config.yaml
num_hidden_layers: 11
hidden_size: 384
n_experts: 128
experts_per_token: 8
d_expert: 64
d_shared_expert: 0
hidden_act: "swiglu"
moe_layers: [1, 2, 3, 4, 5, 6, 7, 8, 9, 10]
router_score: "sigmoid"
normalize_top_k: true
routed_scale: 2.5
balance_loss: 0.00302
balance_bias: false
init_std_router: 0.0136
lr_router: 0.00143
vocab_size: 11272
norm: "rmsnorm"
norm_eps: 1e-05
tie_word_embeddings: false
optimizer: "adamw"
learning_rate: 0.0011
beta1: 0.95
beta2: 0.95
max_grad_norm: 1.0
batch_tokens: 131072
max_seq_len: 1024
train_tokens: 709300000
max_steps: 5412
dataset: "wikipedia_en"
Below are experts of layer 5 (counted from 0) of a mixture-of-experts language model. Rows are named router (the router's row for the expert), down (a neuron's output weights, with its number) and show model dimensions 240-287. Each number is 128 + 32 x the weight over its row's rms, rounded and kept within 0 to 255.
After each expert's rows: a language model's description of what the expert responds to. This comes from a sample of Wikipedia text that the model never trained on.

# expert 33
router [164 129 114 136  83 167 184 127 127  73 115  58  75 151 140 138 119 159  63 114 122  99 148 149 172 129 178 188 173 203 144  83 103 156  95 152 174  96 153 164 107 123 171 148 148 148 103  54]
down0 [114 113 147 129 166 101 121 175  72 112 145  71  80 163 162 119 146  98 127 154 144  87 126 119 170 180 106  69 121  95  66 116  98  97  66 127 118  94  63 129 146 136 148  90 124 183 143 161]
down1 [100 165 145 146 154  99  97 147 102  63 126 130 103 103 108 147 149 131 142 126 186 137 122 108 147 142 146 121 106 135  92 127 110 102 147 141 130  86 103 204 143 157  98 160  69 161 147 132]
down2 [148 138 135  88 186 144 141 110 109 139 124 119 232 153 154 128 103 157 121  98 137  60 165 163 133 103  97 163 126 134 155 164 165 123 112 150 142 156 112 185 177  67  87  70  98  96 140 157]
down3 [119  97 164 155  94 124 127 117 146 101 162  69 130 108 179 120  92 143 156 175 138  88 115 124 107 121 114 192 126 100 126 131 118 147 133  72 168 125 154 118 133 154 134 154 115 209 105  80]
down4 [146 162 168 145 131 192 113 174 118  85 178 160 164 110  61 147 101  66 141 158 130 126 100  67 130 184 148 147 132 135  89  60  71 124  52 136 120 136 113 136 181 124 115  90 141 153 124 104]
down5 [173 147 177 170 115 112 142 174 119 140 167 142 150 154 132  65 128 173 137 124 185 114 114 145 163 124 125 112 171 128 145 153  71  94 105 130  76 144 159 148 103  70 132  84 154 119 166 163]
down6 [147 123 116 132 116 172 115  83 159 106  92 141 127 135  60  80 100 121 126  75  79 208  87 144 140 147  92 133 151 168 169 146  87 141 158  99 126 100 124 157 106 188 135 134  86 174 108 128]
down7 [155 129  73 152  83 135 117 119 154  86 133 136 121  91 166 216  84 124  74 101 120 128  69  60 154 147 129 115 130 109  86 123 192 160 149 109 164 153  85 124 153 148 191  97 124  81 128  77]
down8 [101 147  76 110 109  98 126 120 106 110 145 111 165 139  75 111  80 115 115 105 136 141 110  49 118 141 150 144 141 125 116 123 163 172 136 168 171 109 162 194  95 125 174 112 118 123 140 131]
down9 [127 144 171  71 139 151 110  99  97 147 139  86  99 171 104 124 108 159 129 153 150  81  91 146 149  87  92 115 166 149 117 144 131 140 117 141 100  79  91 133 143 151 174 158  80 130  88 180]
down10 [129  89 154  80 142 136 155 115 119  89 120 125 150 193 154 119 194 125 122  83 169 140 145 190 107 119 135 132 117  75 118 127 140 112 118 102  97 106 168  92 108 142 165 143 106 139 111 121]
down11 [184 123  88 161 157 141 129 157 111  92 166 158  93 113 101 103 149 148  93 179 143 155 116 115 183 164 148  97 150 149 136  60 169 167 155 124  84 144 103 130 148 123 139 159 100  92 171 149]
What it handles: Word pieces inside proper names and titles (Ven-geance, Mer-it, Advis-ory, Air Force), the word "to", heading "==" marks, and month names.

# expert 40
router [204  83 137 184 136 147 153 106 149  90 118 105  50 160 110 156 109 120  98 130 129 147 152 127 133 151 164 231 160 195 145  76  80 197 123 102 191  91 172 173 122 120 139 121 172 137 113 113]
down1 [185 153 103 132 151 123 140  93 151  93 151 142  73 124 160 174 138 113 100 203 137  97 106 166 103 117  55 163  82  90  90 138  63  94 127 143 167 108 165  88  72 123 139 111 115  98 123 152]
down2 [160 136  84  98 143 109  97 117 157  97 174 119 154 106 149 157 129 169 122 193 152 134 210 197  74 112 109 115 129 158 135 136 104 104  64 141 102 126 146  84  94 162 141 142 134 117 131  83]
down3 [117  96 105  88 151 162 140 119 137 128 120 119 139 156 135  42  78 153  70 118 113 183 119 118 152 111  96  91  96 144 100 150 191 132 108  92 118 145  65 143 164 138 115 121 198 127 158 120]
down4 [125 160  81  86 125  78 116 118 106 118 108 102 103 120 148 172 140 138 123 108 136 117 116 149 133 168  91 118  63 126 125 121 161  87 144 112  83 152 177 121 100 141 125 113 117 114 133  90]
down5 [166 121 116 138 109 123 161  93 144 113 132 129  75  98  89 119  83 172 145  83 114  84  78 158 119 105 125 125 193  89  91 122 180 150 123 170 123 176 187  79  87 142 163 175 120 123 152  98]
down6 [144 181 126 165 132 109  90 128 186 169 128 140 158  86 115  82 154 123  93  88 156 152  91 164 107  97  66  91  95 152  98 155 163 109  99 118 185 125  81  91 145  64 168 138 171 126 112 113]
down7 [ 97 117 109  97  96 148  96 128 138 127 138  48  75  83 122 145 145 105  91 145 116 150  94 129  76 135 110 178  78 155  18 143  99 175 148 149 126 164 157 129 149  96  84 134 147 130  77 118]
down8 [ 98  45 103 135 124 124 138 132 183 107 136 146  79 121 139 133 125 126 120 133 151  94 149 134 122  82 169 111  71 193 126 120  57 150 108 145 165  65 130 137  96  81 121 140 131  77 151 135]
down9 [112  65 160 147 129 170  63 152 137 224 164 159 117 163 119 135 116  90  95 135 120 104 143 150 102 111 185 101 102 101 132  95  95 157 128 155 135 151 119 114 110 137  70  74 141 131 156 138]
down10 [ 74  99 104 115 153 133 140 132  75 117  71 116 129  86 145 130 170 144 132 175 151 196 140  76  97 120  97 174 166 110 103 147 126 156 127 134 100 103 151 141 115 137 109 113 147 163 110 127]
down11 [116 124 104 111 135 108 148 134 108  84 125  82 106 124  94 174 189 100 168  66 141 120 122 114 183 145 142 109 152 143 128 156 159  84 167  89  82 129 142 194  75  92 110 150 126 168 125  94]
down12 [177 129 109 121 160  97 118 112 124 100 213 134 121  72 134 167 116 160 130 190 138 112 103 159 152 154  91  96 116  95 130 157  89  78 147 121 116 136 154 114 124 127 194 104 160 127 116 114]
What it handles: Prepositions linking phrases, such as of, to, with, for, into, including, such, often after part, one, due, responsible.

# expert 11
router [135  89 167 144 125 154 181 103 116  70 154 179  75 166 114 160 150 129 121 147 135 101 113 133 157 128 166 215 126 169 116  87  94 145 156 141 132 152 178 136 111 160 159 138 128 143  62 124]
down1 [ 83 195 117 192 132 136 112 109 101  99 143 143 103 142 114 189  70 129 151 158 149  91 142 119  90 154 114 106  84  80 146 145 109 136 103 180 142 108 136 133 131  77 137 213  82 130 139  57]
down2 [176 107 118 147 164 118 124 100 133 119  68 111 129 146 191 102 119 200 120 151 160 136  82 161  91 107  95 143 157 153 170  97  78 184  88 101 135 101 120  85 200 112 116 164 167 159 143 109]
down3 [115 104  88 149 129 139 159 135 117 112 115 108  87 143 168  38 129  90 202 122 183 169 129  93 111  79 124 145  79 137 129 145 137 116  91 154 127  92 131 133 115 114 197 109  96  93 153  99]
down4 [154 147 162  80 109  55 144 132 144 107 164  72  95 124 130 180 136  86 113 115 117 166 129 146 165  97 103 131 136  85 148 123 101 128 213 115 105 143 157 115 148 139  77 151 166  87 129 110]
down5 [116 137 124  86  91  79  84 123  94  86 162 160 142 110 142  91 118 144 167 154 141 149 155 193 172  91  98 172  50 159 121 124 177  99 113 114  94 122 113 111 118 137 139 119 152  86 118 116]
down6 [102 147 140 146 154  95 193 144 104 105 125 123 142 120 103  70 114 168 148 105 125  73 133 114 138 103 158 116 147 118 162 128 148 142 182 125 141 123 160 153 175 154 125 107  56 122 117 127]
down7 [126 174 212  94 151 143 100 126  61 134 183 158 171 100 152 150 157  92 161 123 142 123 151 159  99  92 146 141 117 174 118 117 140  70 123 142  96  65 110 169 160 106 110 102 115 166 143 114]
down8 [101 149  88 164 113 115 176 144 103 179 133 119 144 167 133 158 129 126  81 109 148 203 150 161 162 124 151  87 160 117 117 148 122 150  84 163 120  94 138 102 108 115 138 142 126 106 114 124]
down9 [ 80 148 157  87 134 164 185 161 138 165 113 122 157 106  95  69 148  68 106  51 117 197 102  76 141 181 156 105  94 116  96 145 130 154 124 162 148 106 108 154 103  93 121 163 130 111 103 179]
down10 [103 110 107 125 111 157 126  97 104 112 189 129 121 141 141 173 157  84 167 147 102 195 112  85 165  68 139 120 160 144 120  99  92 112  78 111 147 100  76 123  93 106 130 108  84  98  72 128]
down11 [132 102  88 110 121 113  69  92 168 138 146 131 162  95 157 132 143 175  74 139 154  70 181 119 141 114 140 125 151  94 116 120 127 165 116 106  71 133 140  94 150  70 165 140 140 192 147 116]
down12 [103  83 167  78 106 115 141 103 144  92 154 115 123 140  83 117 108 135 151 158 127  79  96 121 102 138 133 141 154 116 126 124 155  68 133 155 149 103  95  88  79 100 147 121 181 106 195  72]
What it handles: Prepositions following verbs, participles and nouns, opening a phrase before a noun or article, such as in, by, at, under, since.

# expert 19
router [138 109 145 149  84 138 156 110 117  94 133 132 111 137 139 155 152 179 150 129 101  66 103  94 154  72 167 174 163 169 136 116 111 107 133 171 151 135 166  89 136 136 149 132 207 105  82  73]
down0 [162 108 182 140  79 121 158 111 114 155  93 160 114 189 124 131 110 136 116 131 173 115 150 127  85 116 128 131 163 149 111 167 174 109  77 136  78  79  88 152 184 125 135 148 122 147 121  99]
down1 [147 175 116 216 105  74 138  59  82 116 157 113 102 116 135 163 174 136 108 149 132  89 145 125 142 138 109 124 138 109 176 169 106 183 148 163 129 119 113  32  69 142 107 121 107 152 145 130]
down2 [103 185 131 168 189  70 154 106 133  82 153 124 121 143 186 140 172 123 132 113  53 146 140 114  91 135 151 121 145 113 124 118  71 106 149 122 148 133 169 153 136 137 127 126 110 115 102 132]
down3 [ 90 192  57 199 161  53 102 133 151 162 168 149 122 112 135 145 116 111  91 138 145  74 188 172 150 120 122 139 104 182 135 140 126 143 132  97 142 133 157 181 103 140 174 115 105  78 148 176]
down4 [126 144 152 145  77  99 116 141 112 159 119 121 165  57  99 188 187 132 132 159 151 109 114 146 148 142 142  99 100 108  42  91 122  96 131 164 147 166 195 101  76 138  60 142 130  95 115 104]
down5 [149 145 121  67 115 134 116 158  90 115  52  70 115 161 177  70 102 122 132 176 103 148 150 128 148 177 130 142 102 190 100 129 111  81 200 125 159 109 117 136  98 112 187 135 110 130  97 166]
down6 [125 127  98 139 140  47 167  94 128 167  90 100 135 181 107 138  99 110 160 145 109 174 168 129  96 126 120 157 168 126 105 147 139 111 120 112 150  83 150 126 103 138  96 170  95 153 147 118]
down7 [160 110 148 100 127  94 146 219 151 102 149 120 139  64 122 137 132  99 111 147 204  83 156  52  94 216 114 120 100 134  90 121  66 118  93 164 162 109 158 116 144 108 130 152 116 149  56 122]
down8 [ 89 125 146 136 146 126 115  97 152 177 175 144 139 136 107  62 121  42 167 138 131 168 154 121 121 116 109  63 103  73 167  87 177 170 161  97 152 139 118 174 140  98 118 134 122  99 153 113]
down9 [123 149 101 104 166  68 162 110 117 123 115 168 153 150 148 122 140 148 118 181 155 126 156 177  77 208 175  93 148 150 111 133  93  96  69 130 172 129 155 164 108 224 100  99 105 155 187 160]
down10 [124 125 131 159 132 162 164 171 154 143 104 168 204 174 131  51 152 161 154 194 156 110 153 107 116 114 127 169 123 186  45 180 172 190 101 164  93 118 138 108 148 104 146 119 132 136 135 116]
down11 [115 139  76  96 146  78 126  96 108 114  72 123 129 108 157  88 124 143 138 123 147 124 135 109 125 181 106  65 144 150 117 165 132 137  71 149 164 120 109 147 179 108 155 107 173  74 114 122]
What it handles: Function words such as of, including, such, both, later, and colons, commas and line breaks in infobox fields like Founded:, Released:.

# expert 0
router [164 103 147 103  68 133 175 131 130 171 110 114  91 139 150  92 135 152  72 115 120 116 154 100 113 121 147 157 154 196 145 123 121  74  31 143 177 122 130 116 101 165 200 141 138 102  61  84]
down0 [127 147 114 151 110 160 142  72 132 123 159 142 145 114 146 177 128 161  84 142 162 177 132 214  96 162 129 135 132 130 128 148 111  94  89 129 116 126  87 125 133  92 112  89 142 113 124 148]
down1 [112 107 168 195 146 149 193 133 129 145 166 112 102 127 120 126  83 129 141 139 117 192 117 100 154 136 148  98  85 142 147 103  94 203 147 147 197 146 160  96 137 159 152 161 164 155 133 104]
down2 [116 133 161  92 136 135  90 132  86 158  88 100 151 111 158 152 121  81 150 144 132 133 142 140 180  99 132  88 107 100 149 131 183 124 181 123 152 157 173  72 133 110 153  98  74 147 133 160]
down3 [109  54 140 142  82 194 126 139 139 102 133 171  81 128  71 104 139  76 122 154  91 139 134  86 117 175 116 159 187 114 177  82 130 138 114 122 137 114 132 143 111 133 100 130  95 179 117 129]
down4 [137  88 123 130 105 106 101 198 131 184  89  75 112 177 112 140 129 143 146 133 100 111 171 114  59  95 181 153 127 176  36 116 177 100 144  24 127  97 108 132 153 100 128  71 111 121 147 135]
down5 [ 95 133 183 234 141 129 141 136 137  60 141  90 103 111  80 105 137 124 160 213 176 141 152 137 130  84 133 179 148 158 146 104 107 141 183 158 113 133  84 142 179 148 112 108  97 155 135 147]
down6 [162 124 109 116 180 225 111  92 118 158  52 179 132 136 139 147 177 180 112 142 131 111 158 145 118  96 130 134 122 138 155 109 138 107 148 139 128 159 181  56 108 141  93 101  87  96 132 176]
down7 [124 110 122 116 156 115 110 189 167 149 113 130  71  87 106 121 117 137 108 159 122 111 147 108 129 151 184  93 102 112 161  95 139 107 132 157 191 135 142 153 138 117 183 133 150 192 138 152]
down8 [ 97 127 147 120 128 163 181 165 154 182 143 109 107 165 133 143 141 125  83 128  94  95  79  88  90 119  58 190  80 102 138 121 147  99  81 128 158  74 119 132 161 182 135  99 146  67 148 107]
down9 [ 82 143 122 159 127 101 131  98 142 100 133 126 101 130 176 124  85 156 157  71  74  83 119 131 128 147 121 156 164 101 105 129 110  81 184 148 107 146 151  66 132 143 152 132 158 168 156 106]
down10 [109 120 130 181  77 128 197 150  77 106  61 152  84 135  97 186 136 183  57 115 173 183 145 109 142 132 163 108 169 123 124 172  63 200 152 151 146 141 150 100 170 119  95 170  88  81  93 134]
down11 [ 88  96  80 103 130 185 149 125 105 162 174 163 141 149  83 157 123 112 126 120 117 159 136 113 139 108 130 129 130  70 109  76 208 173 133  56 131 143  80  82 171 123 106 119 131 207 134 167]
What it handles: Closing == of section headings, word-final pieces in headings and proper names, e.g. 's, School, Cup, -ist, -onomy.

# expert 38
router [147  59 115  91 120 156 176 102 138  85  88  88 118 136 154 178 117 136  83 127 131  92 199 122 159 150 148 132 120 109 124  78 148  67 148 167 181  99 108 188 105 129 153 105 144 119 123  94]
down0 [110 109 110 185 110 116 126 180 101 145 150 167 130  55 112 150 126 147 144 142 142 147 101  77 149  60 139 172 142 101 127 127 140  93 113 115 178 128 116  81 141 102  98 109 153 122 130 153]
down1 [ 78 142  73  66 109 145 151 113 128 126  86  96  85 102 116 100 128  89 107  76 102 120 121  87 153 158 110 134  75 131 108 142 130 166 105 135 145 129 130 114 164  78 146 106 117  96 105  84]
down2 [150 131 134  87 120 137 111 160 136 167 169 101 158 102 142 143 148 102 103 123 149  95 190 102  78  89 118  57  61 143 114 122 179 129 156 121 139  93 143 103 154  96 106  62 107 104  87  91]
down3 [127  95 155 125 175 102 133 130 134 134 134 156 134 158 130 139 106 163  81 166 123 136  88 135 112 174 100 104  68 118  99  98  84 164 116  88 106 153 144 129  80 167 123 111 100 156  87 125]
down4 [137 134 203 114  79 191 167 102 102 117 172 144 109 151 110 139  82 132 179  44 132  84 148 133 139 102 129  94 110 121 160 129 209 110 118 170 183 173 109  80 154 133 181 176 216 148 106 108]
down5 [134  73 160 154 110  75 199 137 152  95 150 162 109 180 157 111 155 158 111 110 162  92 113 105  87 124 148 169  66  93  80 183 152  65  85 119 160 109 173 110 111 122 114  77 143 130 133  98]
down6 [136  79 156 115 165 122 170 156 137 122 132 129 102 128  78  99  91 103 108 148 158 146 145 190  83 137 145  90 127  87 154 112 150  88 144 133  93 109 113 105 105 141 122 111  99  91 140 134]
down7 [119 130  97 188 138 141 161 161  40 138 100 147 136  66 133 161 119  94 129 183  70 155 111 105 138 158 156 130 139 179 148 143  99  99 153 134 131 126 134 123 139 223 109 131 113 136 150  85]
down8 [157 104 133 150 170 188 117 114 102 123 103 153  97  55 136 132 157  73 187 100 121  97  93 130 154 158 129 182 190 139 132 102 118 183 146  97 118 122 164 138  75 164 121 131 114 124 159 146]
down9 [137 146 151 151 115  67 118 143 130  81 136  91 195 149 157 104 146 140 143 101  86  99 117 148 127  98  77  84 137 114 144  76 160  95 135 149 131 142  79 180 112 122 157 153 154 149 151 119]
down10 [119 151  83 156 123 135 181 101 106 151 132 133 168 163 155 157 122  90 107 122 164  74 118 181 100 143  96 165 122 121 145 144 127 104  88 139 133 120 136 135 120 122 110  97  40 111 118 166]
down11 [162 114 142  96 132 105 147 168 209 159 125 113  75  86  95  87 155 104 164 132 163 108  67 120 103 109 139 139 130 208 125 127  66 103 118 222 153  88  54 108  97 120 200 150 163  92  78  84]
What it handles: Middle pieces of foreign names and places, often Slavic, Italian or Nordic (Ferroviaria, Rösunda, Arnaboldi), plus apostrophes and Republican in election tables.

# expert 28
router [167 128 110  91  87 158 150 149 112 132   0  92  48 162  97 100  79 144  43 112  84 118 151 168 113 155 160 179 102 148 168 158 112 159 103 198 193 151  87 119  91 166 114 139 146 124 129 158]
down0 [ 79 129  94 163 185 100 153 134 124 151 145 135  88  90  99  82  68 152  80 168 125  93 127 170 178  87 106  71 119 131 159  88  85 107 106  89 165 150 144 139 133  60 200 158 109 179 174 124]
down1 [108 190 130 166 136 105 107 138 125  77 110  38 129  75 164 150 171 182 102  90  96  96 106 141  70 192 133 106 136 155  81 134  74 125  91  85 164 174  79 102 149 133 114 107 116 126 148 125]
down2 [138 143 132 160  80 164 127 164  56 117 126 102 143 112 129 180 139 120  99 128 130 123 130 154 102 121 152 136 150 132  42 143 147 103 137 121 221 106 111 125 107 142 102  76 130 127 109 158]
down3 [146 185  78 146 156 173  85 112 126  71  95 129  33 152 109 211 159 204 124 139  66  73 150 175  83 115 174 177 123 126 126 187 194 143  97 107 142 109 101 139 115 107 114 102 165 107 176 173]
down4 [138 116 142 119 173 116 110  93 156 106 124 136 126 101 128 175 118 181 174 152 183 150 125 141 134 192 139 144 132 111 111 100 141  77 117 177 135 141 132 130  65 128 115  91 183 217  65  87]
down5 [109 124 105 192 109 110 126  82  72 128 142 146  61 163 165 156  98 122  77 148 119  91  93 126  47 102 118 212  87 191 133 190 128 116 170 134 130  71 110 129  99 136 125  96 180 160  88 128]
down6 [131 216 113 150 131 112 155 125 105 123  80 200 179  97 180 155 137 156  62 143 121 150 143 120  96 156  84 146 166 164  85  68 119 123 125 109 153 132 167 198 138  81 111 122 134 103 147 132]
down7 [142 122 123 152 126 129 116 108  65  90 138 101 146 117  69 141  74  98  92 127 119 139 120 151 136 125 139 142 101 118 117 143 153 124 110 180 138 104 107 106  85 168 168  77 121 153 138 180]
down8 [102 138 107 194 170 120 146 129 120  68 135 135 155 147 124 176 150 120 116 114 126 142 139 141 118 140 137  91 168 120  86 220 153  50 143 139 170  80 131 141 117 142 180 142 184 125 110 165]
down9 [139 142  49  81 106 117 149 131 114 105 125 105 134  58 128 158 144 121  95 143 148 121 185 151  92  98 138 145 152 102 108 123 113 192 126 136  96 140 137 117 119  72 115 125 150 129 165 136]
down10 [ 96 158 190 167 112  80 120 141 150  89 138 131 127  98 165 139 103 153 200 139 187 143  81 132 129  97  82 124 106 113 129  48 124 153 143 149 152 148 132 101 147  84 237 135 146 186 160 100]
down11 [145 165 140 148  74 158 137 198 101 145  83 154 136  61 177  77 148 148 151  98 134 130 182 114 141 104 120 121  96 161 127 100 159 154  93 109 115 177 160 170  83  75 106 126 148 129 105 145]
What it handles: Words in sports articles and tables: League, Cup, round, scored, medal, competed, nationality codes like ENG, and section headings such as Achievements.

# expert 51
router [149 101 154 145  98 137 160 156 214 146 170 158  97 135 136 147 117 124  98 123 156 116 112  92 133 123 182 234 151 133 145  40 105 104 115 185 122 142 188 142  97 154 165 141 138  94  47 131]
down0 [183 118 145 173 125 123 122 111 162  37 151  93  95  60 114 162  90 136 155 148  96  84 144 138 127 204  68 120 204 149 119  43 101 145 164 111 134 140 163 134 215 162 159 107 171 172 141 148]
down1 [110 104 159 124 118 163 156 146 134  70  99  95  97 165 137 138  93 198 117 129 138 114 132 114 193 147 186 159 169  99 177 107 140 126 100 134 106 179  87  67 127  94 171 168 157  80 148 118]
down2 [ 70  70 134 127  80 157  82 157 147 135 152 126  63 164 130 157 124 116 113 127  89  74 139 133 129  93 163 123 102 160  96 118 176 108  91  54 156 158  99 130 131 180 143 139 110 128 205 176]
down3 [112 101 119 168  99 147 127  90  52 154 132 120 168 171 106  78  95  82 136 147 154 162 125 164 104 111 109 139 117 133 124 181 148 104 148 149 133 139 107 160 123 180 132  95  92 109 129 110]
down4 [144 130 170 107 139  98 113 136 104  85 176 117 147  73 104 112 169  91 126 150 174 189 141 176 133 100 165  94 134 109 116  92 179  94 160 141  99 165  92  96 150  90 162  97 137 119 143  94]
down5 [172 129 127 126  65 141 124 126 101 139  94 134 155  66 187  94  75 120 147 108 184 141 160  67 128  73 125 127 128 108 101 132 229 135 176 114 112  77 167 153 139 166 157 145 177 132  85 126]
down6 [143 197 111 105 131 190 110 146 160 158 140 152 138 146 107 183 168 145 149 134  70 110 110 146 110 145 148 126 120 167 115 116  80 156  76  99 162 136 156 153 154 153 117 154 141 156 172 169]
down7 [144 144 176 168 121 139 103 121 135 143 142 104 156 142 114 153 140 140  96 148 138 152 155 137 163  91 110 136 114 135 134 118 162 137 124 100 137 156 156 172 166 215 131 122 172 170 126 135]
down8 [152 137 168  59 144 163 112 152 116  84 110 144 165 158 104 144 140  85  71  26 125 141  92 129 142 133  90 142 150 142 123 136 153  81 126 119 122 161  77 102 103 127 126 153 121 106  77 124]
down9 [ 61 176 100 120 156 149 179 157 175 161 121 159 120 134 117  97 158 100 119  73  98 147 159 129 184 152 138 115 114 136 111  88 166 147 147 146 157 152 109  94  97  80 156 148  88 177 121 128]
down10 [124  94  94 158 121 207 123 136 155 194 119 123 182 140 148 125 219 164  95 110 139 131  88 104 153 115  99 132  87 120 192 133 109 137  67 124 147 165  89 146 171 145  89  92  62 141 104 128]
down11 [139 131 177 144 118 141  99 159 117 150 121 179 100 119 129 179 146 179 144 123 109 154  48  97 165 114  61 132 100  81 193 143  88 134 181 101 127 109 124 128 152 174 120 171 128  98 150 159]
What it handles: Prepositions such as "of", "in", "by" after number, types, holder, plus quantifiers like many, various, several, and "election" in General election headings.

# expert 22
router [138  80  98  91 144 119 131 144 169 126 144  55 147 160 182 174 124 127  86 101 129 127 167 107 129  77 159 176 117 113 148  68 110  99  86 151 176  97 131 144 143  94 176  85 172 111  58 100]
down0 [104 143 147 137 103 142 142 146 148 143 104 120 142 117 129 143 163 149  99 123 126 165 164 126 126 133 137 148 102 190 161 135 125 121 133 119  73 161 149 101 136 110  82 190 157  51  71  99]
down1 [ 79 120 149  62 118 164  87 160 216  89 135 121 110 139 147 209 126 105 160 107 175 131 115  70 102 125  80 158 107 139 172 139 181 116 137 161 132  96 100 172 119  97 142 154  99 100 118 124]
down2 [138 177  75 123 114 102 140  89 117 110 111 116 123 156 125 147 167 112  92  96 158  78 116  98 137 157  55  60 160 110 191 156 153 165  85  95 142  95 105 115 166 117 114  59 105  99 102 139]
down3 [178 140 166 102 112 148  99 146 119 103 137 160 193 149 134 122 142 112 123 111 121 170 136 125  84 131 170 164 139 118 155  99 149 148  92 142 151 135 184 106 176  95 149 171 144 118 161 132]
down4 [165 120 116 151 150 150 170 133 158 138 151 153 122 126 108 188 109  47 113 161  97 106 100 126 155 134 160 138 158 162 104 145 141 255 144 145 187 120 163  98 162 148 108 125 130  47 147 124]
down5 [120  99 136 117 108 136 116 111  95 157 145 177 101 107 140 138 123 169 156 131 146 147 160 152 155  75 147  89  66 143 134 132 134 129  53 102 126 147 155 116  98 118  91 130 176 164 146  90]
down6 [109 153  63 127 211 150 175 141 116 116 192 170 172 174 143 194 173 132 162 102 164 151 140 137 132 148 158 142 111 184 190 142 181  80 156 138 128 148 139 132  84  88 135 128  91 141 122 140]
down7 [ 86 104 142 149 136 122 198 126  86 122  96  53 166  42  47  73  92 109 130  74 122 155 165 138 161 101 169 113  70 165 121  89 197 108 177 128 139 136 133 117  84 122 175 121 134 124 115  96]
down8 [172 122  75 126 142 133 122 133 123  95  77 171 191 165 106  37  99 164 171 112  64 110 193 175 129 112 154 160 145 140 134 179 151 114 139  41 102 152 172 112  74  94  75 124 130  69 202  95]
down9 [110 132 165  91 154 119  93 129 147  70  79 105  92 143 188 120 144 156 155 119 129 121 161 132 112 138 105 147 114 150  88 122 175  81 126  98 205 151 112 132 117 177 134  77 106 140  93 174]
down10 [120  87 135 147 168 134 121  88  63 144 193  88 131 155 113 125  84 105 132  71 196 165 143  42 182 153 175 165 196 103 132  62 137  91 144 111 133 110 127 164 163 125 160 158 124 119 127 148]
down11 [155 162 158 142 134 111 103  61 134 133  89 127 104 105  71 136 110  85  93 122  79 130 130  82 183 184  80  68 110  56 132 159 172 162 153 145 138 124 130  60 113 117 145 154 134 111  83 175]
What it handles: Inner fragments of foreign or uncommon words, such as P-iny-in and B-uff-alo, plus dates, digits, degree signs and dashes in tables.

# expert 17
router [181 136  89 148 109 168 130 114 151 143 105 110 131 147 109 102 105 163 126 116 121 124 172 123 147 164 144 165 126 131 140  66 101  91  86 141 153 118 113 141 128 126 131 145 119 124  43 112]
down0 [149 145 108  94 116 145 140 147 139 158  98 143 159  81  99  99  78 140 116 109 109 104 135 161  52 141 149 138 162 124 188 125 103 122 122 182 105 110 180 174 123 107 105 163  23 130 101  95]
down1 [127  93 118 171 101 195  98  70  89 164 148 141 179 135 143 120  90 161 167 144 158 150 160 116 126 106 182 112 145  93 190  76 141 115 136 108  91 131 186 104 114 147 135 137  79 123  78 179]
down2 [153 137 142 189 145  91 193 137 110  63 185 116 106 138 100 113 122 109 103  70 111 114  83  97 103 178 118 140 134  75 101 113  99 132 125 133 152 102 105  87 144 191 177 141 143  50  88 193]
down3 [137 148  83 159 114 197 121  54 105 122 166 142 149 110 120 107  81 141 130  98 144  98 105 103  91  84  92 149 177 119 108 138 115 139 145 158 104 160 108 107  89 123 134 195 157 152 160 117]
down4 [152 122  69  91 149 144 101  96 128 163 120 132  89 156 118 161 164 128  90 138 151 161 133 132 114 206 110 171 151 195 138 127 187  82 144 162  95 118 141 121 131 156 130  96 173 132 127 127]
down5 [118 200 180 117 142 188 125 150 164 183 168 154 101 151  55  94 170  93 152 167 125 134 159 142 117 156 164 142  93 154 124 160  78 155 131 113 149 163 154  94 141 124 186 155  83 119  95 127]
down6 [122 140  67 115  75 101 103  98 159 148 111 165 106 154  91 163 112  97 110 101 112  96 145 180 149  84  90  87 132 156 128 144  62  75  92 171 125 134  88 106 165 128  91 125 108 141 153 140]
down7 [165  96 129 111 195  94 135 145 109 133 148 164  72 164 127 118 122  81 152 153 111 129 154 148 138 122 105 119 153 116 145 150 108  97 136 107 124 211 145 137  95 137 100 179  72 155 144 144]
down8 [ 94 117 127 133 120 178  93 105  96 115 109  69 154 150 164 127 105 139 119 155  96 140 162 150 138 154 195 145 174 132 155 168 133 116 132 136  83 121  95 140  79  71 143  82 154 134 202 131]
down9 [115 101 144 146 104 129  47 128 158 120 113 149 123 169  99 125 171 109 149 142 124 188 140 110 136 164 159  64 109 141 148 142 125 130 126 126 137 111 120 120 191 158  87 178 118 145  93 135]
down10 [104 160 166  34 102 125 127 149  61 154 123 130 111 109 197  89 152 154 152  98 162 138 128 144 116 119 145 105 164 118 134  95 118  79 122 135 143  77  96 108  84 126 124 110 111 126 131 152]
down11 [104 134  88 180  93 145 139  96 102 170  78 139  51 124 152 153 120  72 150  85 101 101 164 155 120 121 148  99  98 153 129  95 122  86 169 117 112 157  82 164 121 124 110 155 132  87 127 101]
What it handles: Later words and letters inside proper names of organizations, places, events and acronyms, such as District, Racing, Festival, LGBT.